From a checkpoint of a small mixture-of-experts model trained on Wikipedia.
Training: a variant of Adam for the experts, 425M tokens, 6484 steps.
Below are experts of layer 5 (counted from 0) of a mixture-of-experts language model. Rows are named router (the router's row for the expert), gate (a neuron's input weights, with its number), up (a neuron's input weights, with its number) and show model dimensions 384-511. Each number is 128 + 32 x the weight over its row's rms, rounded and kept within 0 to 255. Numbers have three digits each.
Before each expert's rows: "comes after" lists some tokens at least twice as common just before its tokens as in all text; "mostly gets" lists some tokens that are sent to it at least half of the time. This comes from a sample of Wikipedia text that the model never trained on. Tokens count by the router's weight.

# expert 6
comes after: " in", " of", " In", " to", "In", " from"
mostly gets: "-S", "″W", "-s", "th", "-D", "-T"
router:131134138138117097141131111136101130169150100131154157137111138146066107128108148112119131129119159142175176170123106101088134105122126080109129173108191098145091126189191105165159129114128130114107172133112116103078078193154097156144121091169192117131186141067109170137165212143065133124115154083159124179148156118078142076091108142228102136157107106186111145120067110159138140153106
gate0:161125171175127171147091144112107110146177125108128126078107164111094131139076146082151123137064130161146165120140108140079075160140105108106132119157153127181110120104168042168147115105151088114076140191127166127108111163088112096150136092113120118113083095110117155101143117093106121119075131086160130093143165170136144106173127108142178090158134096136109163136057134160072058150079
up0:132122113112129161135109125106146107118121135086064172110135106144117046163081130148094144121120163158127120150159158085103136139115133134182147158110111081108106187134084126154130116110078083136120125131128154121122102128152170106199186144113131096102129163127142176119167093111121074105121083080123126150151159090113134129173182140107102121153124108133115120137102161135157117126120
gate1:075131165133140137170131094088154102112106125142135121154107106138126128127154092196071092059138128140169138144116046096131154099073134085133133102145104105199161108129094160110070114124061110110134095156162131122158124075137125077151117118134125113070112092147118159161104095147148106165128177121136140138106148176133164117097171109106109112098111146176158160130069146179122153120057
up1:128040076082101101163089121086124154096139088081149099137115148131121072122080100060068150152142130101131168083146145110151080125104152160095155113182068063175103111184110124124088230064097131140095142211071107118198150123141167123095143074133116066111126110126127159145072115139120140145174133114068079124141103161115159192157126122121119174118158139134132118116099136164085169117145

# expert 24
comes after: ",", "|", " in", " that", "7", " July"
mostly gets: " he", " she", "/", " they", " al", " Mc"
router:046188100123098171160116138088090131119130132176139107085168131112134086121162146066127126134097137185165161179090123160153108176108117133166237098140130124095154116145135082084138107096164103118079220103117094200176141085136114139170101131128092099189127132098125111106166144099152110160114176080122118134082122078117189132158157097105111124111113191137139134141082116089132150107154
gate0:133098169091119151112165065108145093111147132147072121060082102110178180123110149164118101142145135094131108115123146117104140202072133146056114116147150090113139115164149131123105078180141050098124150146113086141124119172179121106065120192126110118143110174056130102098126097086114120101115138084063154143092080138148138086199147170116084122127126222112132152160112139109116175196175
up0:141087137130110132145142080085143111115132126138110139031123094138187149106153142222095095142174158116085114126173144123081109176113130158101135143119176068154124157137162096103147094161065063131083126132132139164092104171145105140127108108103120144104095154077124127140159087124148099070147114061096102124071118121111146094190129135106061159114124255132124162163109166091102133175155
gate1:110151081082133146091081107104146197118105126091114123116198087138039095149156158150098133102124196176172097134116154116124082174133088133142165155069120114045103159139111052135189142141142179051057135136108139127104181077141163152122150104134085169102084125078178143150255112127149148109139171083168133100101130146136097091160179143132164131126117065114110105135129091118143136125121
up1:129142145117158130122117178134124122045163151167078109148119197188110105115117164125095161152113127111135143169072140113103159052139164239124085157137173087174144139138146123092150160120086124179119104103070110110140113053107167132131099124097139117089145094122166136108092138052163112146167112120149126140157144118099178169124175157160125138129179158122183085112142156203124091098161

# expert 25
comes after: "–", "-", "1", "2", "3", "6"
mostly gets: " ft", " km", " cm", " million", " kg", " Coordinates"
router:072158098135151139111147121113124101144099183146137133133148136107119181155136073108153102079153145147089098144108139089116131090143073135130106143082110138099190066123083115117114135176153155135148100130112123145092130079182135174127126173141061135105113155061101145103161082124113093086098191096167099161109121128147132159097132145145147175087099124135097185162107045119039145152088
gate0:100158121164086135155091129130169155103157133172154165193112144090130152169124107117124174140060139120131122111081158125163230143125109163138157107106094119111134106174138108109191106101136129105077172124128060134163094112108111114185110146072105057141102153170103169147197128102149106100107188108096136140108155091124140141116108125116153119151121113123094137144106125134128131085098
up0:125121178152145154177142094091187138144125141143151170142095119125114125130125068139124122130116153125142069095168114172157158154135109106118160099145111094124062077162095137103131118089136094074135095115159153099149114105183092161156129167121157088105121110138152169123159104139111105104055095130133092133127120110143111170124150126052127146125084134124136122188169157149108114144100
gate1:126219112120171129118158071121105139091107190156107092121109112132097153111139140108100112140167168101137173180120086085125116105137064118129137149098155143129119175119132107150147103130110154101112156143128116145133123118188127091180058136159104110141172115151125106145110116093090091104144171078100163123097091103113099187154141140101100121218120119158090109076147130161112142061159
up1:130134073087142071168144082120135113150162168117168188119107057124096083140076150142110184060141115079088164139145106166163129154091138126161107109175165092165119128106121100075098154171093097186205095136178115109136189150104118192115133161160166129084104052089184114125125069121127143160105148168125126166128156099184118088148077159093102128086166063066164149099107175100092127119100

# expert 30
comes after: " |", " to", " on", ":", "–", ";"
mostly gets: "″W", " Yes", " before", " UTC", "|---|---|---|\n", " Succeeded"
router:071080142116121122128114189140111158137175116167062121099167165147115110127100065128142160149118126184125101136142114156099171180153147149149163162075163112125167130084149128155122119181140089083119086098089119129129140128172145171183159155157145097123129166043114072153095114141084165151091124153113155121168139141095171127161133140201108126049134140085114115142098116113090197158077
gate0:160094168114108150116160142142118096179123151127147103107101163124128087081110112105098093124167080110114115100137171112114121212146135103149120164139109152134094078184121105163145122143085092146105139163122109120122116055114119143141196122125164142128119095071075097164108140094146132107181118143106099168064136197137111113133108126165116235106151167190093142138124133112106113094124
up0:130159123147111086105143072100107146156133161076137152133139076104141101167057122179130169072110138147120106108169031109119122127138067143088108076061142141252120101133151118107131071109189077128119109157117143183149120220081119102153128098151099165100150134131098135100022133088085088135101137184161142153144139145111116131129107139143116162138140134138096129152121059167151158119129
gate1:155126184156167150125201148181126073093127131076130173110176143142131099159114130066114144108104129118125072181165124132178167108113130076126111162119089172091122132078102100150146173165137166092104037183114153129100131116171127123137106173126146103081102149078091049113133115103122097141162113067045100178150120101148132158191165120093083152088117138162135151170092091113116111154162
up1:188126180132137152142147171146130163107150138117164178115131150134135086147077112072128109149161139120097090130181138120150140126130146040104140117100065098104152173122138093126208111143128157112084099141098159143094108078146096155150123099120118134123125133066125077126135160148124126141103141098137072160149140094164146175076172196137138093105159131130162161142133031119116149129155

# expert 12
comes after: " was", ".\n\n", " to", " he", " and", " is"
mostly gets: " (", " \"", "==", "===", " made", " can"
router:114128136107189140149148096114176081175129081146069076174154150145136136157136095213124126117071127128133129186120145103135135153184128124135084131056149124118159109139157165091124211127193169085130165107093072084115107127117114126086118122160164107142149157093118115143199147101144199177115095122045162131114177127128157110155107197083128128120087156090180164152123159072204165188172
gate0:104058140129152157127176131117154114155111113104123138149227154155180172085144152174200203191088106127166100100072183144126092155160176135158099182166079133136112100145145175136113171071081205092124117124111154132068162147091107102108102169112155147126122112095062157122141158129098151114129108098162124170202127112134140152058140120134124160125135102106205153170124127120129134148087
up0:167113146137166113161099098072139119194136118147045101111127133082141140108135075191090149087117216149122117089093143090131109103185132107127136148125142085141120084159133106126130133108105102116129152154152119067140175132108144179133119147126052166116094094102150110159167083136146112156118154116088128093114099138071148086092114121088137084090051135085128113120154084175130092096089
gate1:144119098170160139131173116114134124118055180077126184153149138123165158095133058165132137087091152103079120161123138105104123106111173084107103165139124155103130118138141131105089124115158192125065109093128157110109130087136103110146118114157077031119141109126210142086145164143141165214075106097117099157059142133127126114127115179126130166180112141178124193072118097170099130189179
up1:102165112164198068122115144156126125118129135146111176137060132207114138152140103178156130123085151136123139201125092134148074151119166122170186163170084088127156170129208158141103095157136150115125141138096085129134102080068098154108120096117101093143125144124178181132128132161096150113110123127142136129121098098085116235096109134148101124133140100122132161137098147163110216167155

# expert 9
comes after: "\n", " |\n", ")\n", " New", " United", ";\n"
mostly gets: " York", " United", ".I", " Labour", "_", " Union"
router:153106133142164126103100136113078056160128116193139116144152168125053128126125160101110118088106190122156203105098130093155120167105160036100204147101136111085094146149108112184099127098106079080119161170080124180168181109073136133156138055119184132152136151129172142109128158101150173123056122117124090144083119135089123123127154127156101158127143164118190129098075127126090120118119
gate0:154180137120093151161146139115144137156145111157117135134143214097097152101094154111172102182138146103127171149105109142130146090134139138141144176140101172136099110104111098165175133104189140105143158125083114146182078028143209088143195121104173093124129152142129059073096136168106100180125167130185085154132082154107079158082221144135101095098121162185119095123134088129148123149124
up0:182144138185067157120103099049111143158121129082149125175102097152137093173135104180175087154172116128091120145138161131115103143109126115109128149118097105122097154118184177090065160147134147137122151122144130111151156139139108141164059109168103112137147153135130133145136107138081142076095125143127140151105139079148161168114145117090061150106131035146143137146115102141121193135161
gate1:111172126070122085186063114148130135122128069114150133102151138178097073121218187127156101097121140098129145149117113134096133121099134161152082125116136101135171149179107103076132115165171184138128126098146165166024159135134100127128116100093084100111081153120162140090106225065171090108123117128122123102141105142134159095106161115085131124092081039152194100101115084131144159134118
up1:094117166189126134153124088122145188148091124141090113110131084112109161135122154152098141148140116095120135105104131061135112179146166093124171116139194154112139129095117060146153102128131098053088126085086177208181141135087184108154150093150113068116121051108124151103133142121170130127087107107142154158059066175137133135162133110108123140123127097143160099131125181124105152176160

# expert 8
comes after: ",", " of", " and", " in", ":", " by"
mostly gets: " K", " J", " San", " Y", " R", " Z"
router:084064154198153134107145110147122128124139158181162119122152155122086128119106183129110142104103167098117157109147140101100092149116161124133099139115141119123145135171141105137138144080092091102140152087119123135150165122134160181171162060123155137165155125066119115137093142200135179203092169151149062126103126137139176105173106100168100175134077177162147115135122115151051127110159
gate0:172115152107189145162170110151109154128105145102119134141156138128122094135099092144110093085094110098135156190071136126138165143172108136147118101087129096122121119122157122119120150146120185108118146138118115108105125068170102116169073165121170091118154156086179148161148145110077169133158135090125138126153117079078145172120117140140137116114149102081157213157036100174124161176160
up0:140075165132172153195161107123108155182075112151127110107154121128099162123100088141171152126111123087117124164061130155157131133175107098146133072149113117130116136124138162096109104155080166076134106110121121075083116054147131116120114117103179068130140138083145132117122140062094207141144126077135167087163110119068153178133155089158141121095151125123166174133062092165083175188131
gate1:095124129179173110112126178117140174093137144100133098106172124101138154163137158125155168106125105135109146132093127126074148102156153114177107151131165108153188117139138161141229148152217194136140171173104141132144168138113139106081099177120132092140113172131200137151164184168177153108087151207102092184120127120159154101131122098125093143152125128127182125107138114128159046129131
up1:126121094090164142139180126165079145123200129130097143136130156149072112057096133111134192165121067131128149164117105142101114157115096139110106088148133134062169174087149116100160133147094139099152158158099145127070128116177084134165155074064220188140144145133155180118158099148115130127086111145085142111111191124077117156124184130150067122154167055081100153097119090069139058089143

# expert 27
comes after: " of", " in", " to", " for", " by", " at"
mostly gets: " the", " The", "The", " This", " such", " this"
router:136143114180129155129129139151120089122137114131148116149124139074102128103165102128195192128070141161172185136137069134146157175185092168188170159049132149126137130108078122135107143126141089124102185143132130145114110139182149153166133141102142135145136201174107111012120099126133138146117144095132145145161145086143166178124142130152174155168104133123150128137129100113064148094155
gate0:137120135153117127109142177153081088107131115153149116149125099103127124093123112113113096106073113140125139148086139116114114084130100139117079129127157075164146134199079112123126161146156151104145160109100057114113175024158124109178125114124123111167075145116118103100191116036198145128144056117113094073101157144116120129143144139124084148130135164151120123116126160108127057135126
up0:150160124141141109121122238119059088141093100106131109148126130080084175143096161083146091142114109137138167070122144096082168140118129140134109197081164143133145170146147103145101127114053164086172143090110075110154136148112155148122133112086100127111096186153102076114226133076167202109108110098163154113130132101114157131143088194128097081098123163142106120162163141120111108141149
gate1:126074124090143098124126082169179189183106128174162135107180140157066055130132113123107115110032141100114172150093090087139129138122131107129122143128095150151109188148127119117128130166090089124096135127154082131178121115148136152151115150139119100193142139095173137169097141141157124176166179157126122151168134142187156171094162136159120140140141094224150117119130171125131146111165
up1:137133179094172167115096166134123123093132057111122124136152094150174151182164130156130151127148084137129115089127146159125149143143170229034114116139142059108103095069183131092140194056154142165148099098105182099132133145150125140076137110110112095107129195101101151104200134178154152113103077135086113159144135131081106092087117096137096103104150122098090143135078081148117107156112

# expert 21
comes after: " ", " (", "==", "===", "201", " \""
mostly gets: "See", " important", "|---|---|---|---|---|---|\n", "|---|---|---|---|---|\n", "Species", " Nominated"
router:074145124122125075183100114159169138128176207125123089148123114164133106170100101100130114123151076090174143193108073143143148138103109164195108109060125208094221142079082132145139093158152146080138132105143110171157096065116128103158148167129127108094133148127076114118086100103163182116121112160110100143066145180122147161117112075128046191157075109156068121169129161090044125226140
gate0:155186147094077182133098159106137093195159149145156138149125173106062170168129117124099126145159100147181136062110083129096170156113116090098152095172175126130126126162130106120126174110146147085081119133136138126131106146134143173150139079114116149112122148150138131106148182092136122146154115148070129067087102080187128135116113124141142164077093181163129127136145169135072104137127
up0:119119096136090130123157133109110118133178061180081134112118106083142167075139164123113124117131126155176137110087094114077109096142098108140150151137169125165169175163101135154109132061107126110128086145118134074156139108111162161095072123172185116103103085100117128098076046157117122128105088213166118077159140195137141113117100114122101119136165114052128131115107086140085160139140
gate1:058085157175114146107107093163146149120112157129142140110068099140121134150090134120061154150107119170086120105109120094147130151118141102129110157158149130174171132150098118108174125143169076135074179163109153169103171143111088155061142122111065156151111157095158091143099187097158153115130158087141121109118164131117121126086128110119100115182081152128149196144076122056075081144122
up1:096088108174072148150141101183176136171167162148149111179081083177107120102071174150132149103163065130078086095123110092165109174178106097125121123127142130144135118126122146093165150174158091129131151144092142130178134133110120132110156117104109165169149091096134101155095143158143160142146165089151147099100108104046115166123150109130099135145106159101161175147128121100164153170168

# expert 1
comes after: " was", " |", " is", " as", " a", " were"
mostly gets: " was", " be", " became", " being", " been", " As"
router:096161149050104091149077160172170160136115111152073104129171147134159098166102110173074151107167158120145139125143169107122152138136092156138098113123100160147160117160137222096132074149165109099137148115112069179178104108129168101120130129123132082088154125120124118103116145086125142149127100107204137154119109132152107100132140169117161127102117169191176131135075122012101090142131
gate0:119161138136200135207112116187070034053113092105110116185117168096127140144111134135134110129124120112116176152122120170061134118078154100143126074089180112104150091160176122105103044165181138111146091135157149148146162155134112028133080146109203151174164079158094134143111075114118110126079120158157161150145138102091124099181075094210123166170138110121128151137112155105147120134138
up0:182064099098157162134142211138135117098061198104148113094106069137161093107141156186113133076170148055135139076146131154170108077153138089079153176140140086196072171136178135149148135074134120161095120132096122095105011089131090139112113146178130191200143097049102086112086111135154131105134097101106131155105158118113134171152095132115073150104123138085071107146204135136155117194109
gate1:095154125127153106142097149118139154158089122102076103164119100089178125120155082171157181105120142082148137181080137190123150148088142111173107159097145083104158184131110097125168155124173125133133176179148121107086108140140093126133097185100145164124078133159083156148147145126179141116144095144187106161124079118138124095123143110147147102148142171116202154181147151053120170121167
up1:124085140122093169137105048112157077124115124139146067159137159096086128149105083059134141123117127149145133060079103153163116105098123129148144183113183103135119153161086119130061132186122124127153135089081128092112142184150115095115113101153136143134171129115142132126164139065064147137176095091112222137147146125101161097181105072093149156109112144153142151110159161099126132092162

# expert 4
comes after: " ", "|", "-", " It", ".\n\n", " it"
mostly gets: " is", " it", " can", " would", " was", " are"
router:132223134054089160137071163139150133110114156092126111118084145138146151203142106167111105106097123077162118155146091104135122156105193160191151153132103142105117075141152140172140151146181098148120173163117152120102166066126110121150118139129088164132157117174107114105078161107178113146119162110154123082119111123136111115093101108148105130184128080181185161152137149129113117169156
gate0:139168147145090158147092162185105116138113145073105175144127227096147096122159184153136147091077151177168159126116069149102173157128142139152148118105161143115117141160143126112048148163166147162128159112140139133134158193123146100134076160114083112181141176133180102132152103108139118121088111145154138102140093122091148111113140133146097156133103114133137112139156169133137184000088
up0:129145145131120142156096182168132142161135178111092101165141137177151167134128094159134110121111109128130121168189034158161157158086152115116088180189065147091138122178174115142110178157141146150129111127186177119136146096153148093096097136132119132153192144154172137090125139160151110139107139164082164144154065115102146094105077138087116148136108100158146167150120164146121116105095
gate1:139114184172133119126119123050086157171117121146105125090138139190094117131116081120094093087162162139108134149127155170147063146127163080164152088072069119072112099112107093170129066186131119097111146111094130124102111150160146166167119125141150070139111075184130144122163075094107117143072172137121144172157150118139121144104122134130167123185121127126150120123137107107128220195160
up1:129106051089092162127178181138157129143117115120130128120106124141147169142086109168108139085066113113049165153147119103157088143078134096162110154122102122118157133085195092087148105111102127142121134089080091131120138132104100138105108097135145207152160121112183069146137152127145106112111114099160130116134168081136155165090122126113060084155193146143121165135126084126106121140109

# expert 28
comes after: " |", " \"", " the", "|", "-", " ("
mostly gets: " under", " Clade", " ±%", " U", "|---|---|---|---|\n", " too"
router:133099091111179102157128161168137154108200124109144165070128151113110128161138168155145147110114185156187098124166068119121142131063119127200165122127112164122185068123106144119153057099140099090098110087052080182119148098116192116164069143076102148133083143167075106104183153119151167162155155093137147123099154139118157176133149188126136102115073154156102064134085142130084100150106
gate0:103132132193124191136100136129134097075058134176140135157104169139158145175128093088081192134155164140133086125137119182145093043096146126125094182086093089156158084103136120147115023112087136095048101151097126154133155180116150080116104165086079128158143069159109092204111125098115054110127135121123144124097085150171184125108131149156096133162147126151158103133049118122102146188116
up0:075126146117075164140152112131170095149136140103196119083136168122126107045121197100074133055118111149131149159115134137177146131143099083141048118161093144153147143167129027121094134158127114129141080117157175151140142139157169051109110211161127108171114105166113095121138128057145167131125102143130112128099156106139141143153180115141091148092146134098142146158171104120139164133110
gate1:129104131145099101175154133180116148075143137167125104068168124153106114174142244068117174084122134101175104130120139107058137134194143149143132132138160102127154110140132132102118102048196174137096183073121102162104156128100170177146152108090157121142093157093095139141069133099132167112148096130095097101114194110121142130103158096159090145139089151123114111086125076157108122148131
up1:119141168130068153121125092189092141150126101107101130129163102105172131150130129120161126146135158135120102117162149129179132098023157168127174169107113107153158148110103188095104132105165175111115029072124091134146138164076119148131090131144124159159158124082098106113090139190129176066134167249135105117145152041101182125098140169131173180123129145104103134117119186091176166125118

# expert 0
comes after: " ", " the", " (", "–", " The", "'s"
mostly gets: "201", "199", "202", "196", "198", "200"
router:114098136175181110110128169155121096137144170181122138179086130162129096125158094136165145172125109132120143115074088119119110142097159136157086141103126158062185074096093127134125099142163112097137130151051131136155156152118118135139105058133092083183095145143095173100116171115131146113070108137221112114134101079131142163083124180102101110134147122208143137109103087105087153139101
gate0:121079127051116092125161083199075117153115155102112101130159127065093072157125108087127144165123062117191145131160213119083097135133112117143109131086134079110096118094112185121079206114159089103153185102104122116152113081148180146163130168071116083156197175094170177117088188079162107165088114134129130094089158110130115168109167192105124159137164117103131136150099138082171183169093
up0:096135077199087136153093113133136106106108165108124123131088137089151137104117149115109097134156101109103100126116073122159113144150091135144158068152108120128170107117138156073195074177145138099140117127152136158094201150105079125119165102108116124117099168086101114110120066104115195138112107165210147100084135128130137230099089101141139145132096109118136132184113215102106147171167
gate1:116084123148112171131113143185160138113105139150147127117120110125203096141143135140066141097119109140108126161171094142098144137042092169177166154075164178140139115078167147167164113135147141175081115121131106143100130159163092092082135184126140155098080140152108133100158170135113144061129172140137162111083128104159105163109145162113090128175120142119078149176127208172135078141121
up1:133143120149103096156190145061098145150104134118074164147106187165077192109108110128153101111091134109151141162108161106129113120163133143083091039135127123172154148158091114174057160124131126122149177149098134115077131165110147134165142122150139191145152075178106158131099164096158097127143113139126119145158111191094141123114135122137149122102110110156203124090133105126155118112086

# expert 20
comes after: ",", ".", " =\n\n", "0", " is", " well"
mostly gets: " and", " or", " but", " &", " since", " However"
router:132130123165118148142069164161128120133138106112090145165104166183106136146151120167101095130142118147091112192142136092150063160074117129163175110158106139121145068152135114094122079199128117141133101154097123175134056115106107102095085166123131132164114163189131119099142109184170133120088149102126156128093174114151129181133130211143125180119115127047113150103113159098078121160124
gate0:155110088127175170141071127143132083160098159144120134177149144126131186137130051068131121127086120075128065121110111142140138116123086156122147153052109161155175131148086164122090113129099110146108119141135120174104159097189078148200086152149144157068103163116110182120117085120120145159091103155112146118085139091096111103163122146198165126150164123126133139135081113140121102144106
up0:171112062145151170134061145124151112164143202122104117134145155088120122139128085071131082099137087138152139124108120125164127131114150123107158136143130170176184116176136190115148113156121120172135190143097126145143133051166046158098112129127132200070111146101119154142098112098085125118090109110120089122083131054117173151146109145171191094097165062143142193172088084157140142119155
gate1:124168177159149101127111150104106135146144155144120108108143167089090113134119208127083123083191060111107105118093109111129153107089115102115102123110190172090102136131094120148159081141110162061147126135126109181153098109189133144135043132138130104128094162170149104066114110136118171179120137089165094124115116151143075090152109106096113190122131154131134115045108083100126102144184
up1:141114136083185112077136149104165074109111084115149077097167068135130138112064153135152102131048188154100109218173114084135117112011137110108102146113063092130170100119153140151122105189117209148119115140126122148148131125100059165122147195120152099172141045125178173117106097098115170175125151093086138075075083146128145089141122136131130115193151172121082104124142108124143139156101

# expert 22
comes after: " |", "|", ";", ":", " for", " January"
mostly gets: " ", " known", " served", " or", " serving", " working"
router:052142124182131143141091183146073126121131157117145114125135166123084147167157161134136133150075091164086101122114195096117168154106082122172170070180144104125134129169161106150120133141152077128127156118106117141135155165109152174163078145117099149156065212155138094130078132103163147155124120151094150189121166084149116109159132211118125111131141107110148175103100185119077110083147
gate0:139092137196120179089231192154114100146109116116127113176152150161163189184105112116113084121119108107130136148124139170176143071079154074116141134178074144155127099152187077113149101125121172053129173092116112104166177091105108054144145128143118085107129182167149118131098122176134121144112147115095130121156150124129126112108125150141116127202107155111140143127089156139118069104150
up0:139183096153117115132116089142111104111173125138176129104147176067091102085078164191098151078163177109139159092081153127145128156174094103106110097152151130115112140049112112174137196058154199110170070147175102180144126118116168126105125095123094147084139088141203104155134129045078084148156121162132128102104133123198126115123083100165134137100106162114103153124114105082125121134126
gate1:138126072155151176125143194184090140151195139110130096126132178127113088139132093024177143099123136096134164130121151116163110097120148086117066175109176173149203123133140092076181109148182140142121130137084140157152110113134089145185110169145102119107170120131171101134124157108150109133089115122106112108119148116143129116116135151185143163205114084148104127208139179121096100156117
up1:137115137121138102105089133070116115141092159111151182148088097121159133088147167213098127191144094133102120100136110134080127189100058183141095137192059165062115114115081154122125106196026079145155125134146124151060125102203095134107151131104169078146105105152091117138150100108131110158126091116170093185094119142092157147109095115140051076145107133116170111104148092157121178119135

# expert 14
comes after: ".", ",", ".\n\n", " (", "\n\n", "-"
mostly gets: "=", " MPC", "The", " These", "with", " FW"
router:112144101188114169183082143175129120143213132177127146148098124121087097103087113118131176170148107155161105179207086168167171176082099177131146141093140127114113103104096119110134109139111127062116141050106170140174098128145136092134141173102180137131130160095069102163100101157156105085132117141150123040101131073113144197125100213134105093201067129144096118234098112157079137119203
gate0:126070086138159173158100159154135130102141114147044139092117097210139177100148090118105131124174177130155070176138176150107227141130169172143179094151104111173181133092208133095128100103096118120155124179100129158122179146114127203157136142100115040111129172063101146107122140136129137171115108103127156151148104157102118159097181174178161016119134127071123132181078104159109107135116
up0:121095133122139145200106147139149114154169112087099067077129163126094128179125080063162146152090108071152135129124128137093130178087109138153142103162154136158074164153097143100169165182152167075109168182096113088150126101180093211142108165197131104177120052125151102140122131113128105138121149086143162122113090120158107174081093140171099149095135075102109147123100082148114092126104
gate1:091145124112107174110143091180076165113118131131049130131127104144098158102142149098108119118105129134183114202123133175178129143118137119136167129149182156099117137172165106125068176163124188207101133166127150077165119147131156131166078110133125093162184185101157141095175144167115117184116188099066157140107134186109109062112129114133112176092117101107140169115118069088097131197156
up1:134089135113130143116135150104203070139121175156208141117161153195163080150121125100200109121079153121134140063117133059070095121137139137157063166110139083107154073110135158101203077106126047064150201097072087161118126092133093171111170115172118165097073090163129138140111133121142157127110089108124108103138157128122161148101143156138148116154147157149129085151148139161103115108142

# expert 19
comes after: " the", " The", " a", "The", " an", "°"
mostly gets: " c", " latter", "05", "09", "achy", "iph"
router:114122140133101129049184128150122147078131159138087131126060164106103103135151127148099109138097112079133160171105109082100096132104188125157122177094115165104138114093180151138106095165099097095111093154092135126136148123096077119205081147165130128141140147111154110147153212092100131173143129126147152126067149110131131121155144171102107151168104108126064015138073173108072149129113
gate0:133076101108127099116128148080172142101085159038123172113123123117127146163156185143094075068129176132135118138123157136112087134078123092084090184175105146117091078144120076147132111154164105097155121159108078200072122076166116155156147117088127123162132089147210134096145100121141112186174140102137106127099182167166104089148099134114180116111158148116093181167101154128122161142131
up0:151100127111171142169120169149119083100136104112079102157145177117125136119152077180183131112145142045114137116102109164164171084120125131108124134160134110110123144141086112151156238142106072144109124143124155127094125054120100144129137119185159187125128105147124140098099168090029133134112152185061125078136150091163137166149168145200127067135115038100134143174129145152184141124113
gate1:095087094089136181075138083139140088142160103102066145099141186187106148141066114157135124115057090192127074144143142160110146150153139134102118126150146123173154095116134146111078122212147130120115128144088121132141071103160131101170106116149089142109200069116172124033109151177111099220136217126141212161121141129177152127172157178159092210158168164113155172117083136096152088141129
up1:127099086171109174098096127173098074183122098080106175128182157155062112122063148082166095134110093117135077105125116120194130109146135110126191117085158075230133106135115174097094118159129096124118110098128094142182128128126127094109117120133110133099147100165148188096112144143046152145147158135097135134091184124159153130116135107130085164167107121078135121106176128135140139102173

# expert 11
comes after: " |\n", "\n", "3", "5", "4", "2"
mostly gets: ").", "′", "\".", "°", "On", ".\""
router:203086098131110116114082121097143109118122129133123126189175182171128112156180150129140129103146165164094115165142129116139170161137135128130156153092104191088164110111102094122092133136122138110097125173081070117143231145148119143144082126134087056166114127143170100101113139116134135154091128050151087084081111079102134151173065171097101189163115131117161161166121158152165165166117
gate0:095112186125159180124176122092113121154126173126090124122129122132167155194113149120142129113106202145109169127129166155095157154168148102112120160133089100070114091132162097142137143096090000117104160100072081157129127123181133074100139169158106137160133127059070103086104095167096130124126156123129093124109151152134146117127140122149106103178115121116091144161122113163126173172118
up0:125134051122088092133128116142198114097138094104161156106124158095207128140126109183133202091166077043111142163144140167151067096114151151131127121140164150156123113120129097093106090207231135173127099114126165113166116166067106158146124163068130146125168169126085159109134183101142077124104153207115099131145144174149151140171130103150127122128158127135098102117133139122147092095105
gate1:088123119153117177184075150138152123154123160192106096110064157194153178190128099154138132133052144132173128165128132120052103125144148174098111102122159095142138104133160092131186157111116081170111166120080152135110000128119109142108191111120168128118150122089082087094179160090112162133095119145106151118164121092136144171077151127121123094086167159106067147158083134159130113152117
up1:100084094131089127135150123111132101134102173123152145097155096200211157123074083158048151153081127142044079130100175160137158116079089137127059165173069133215174115091109115091128099107129114178134074176145168114167153061095169075093152171124096121109134107096111092128076139085071113100119075098110164102144128120123104099121135120147102161119152132123080130130093126183107063127118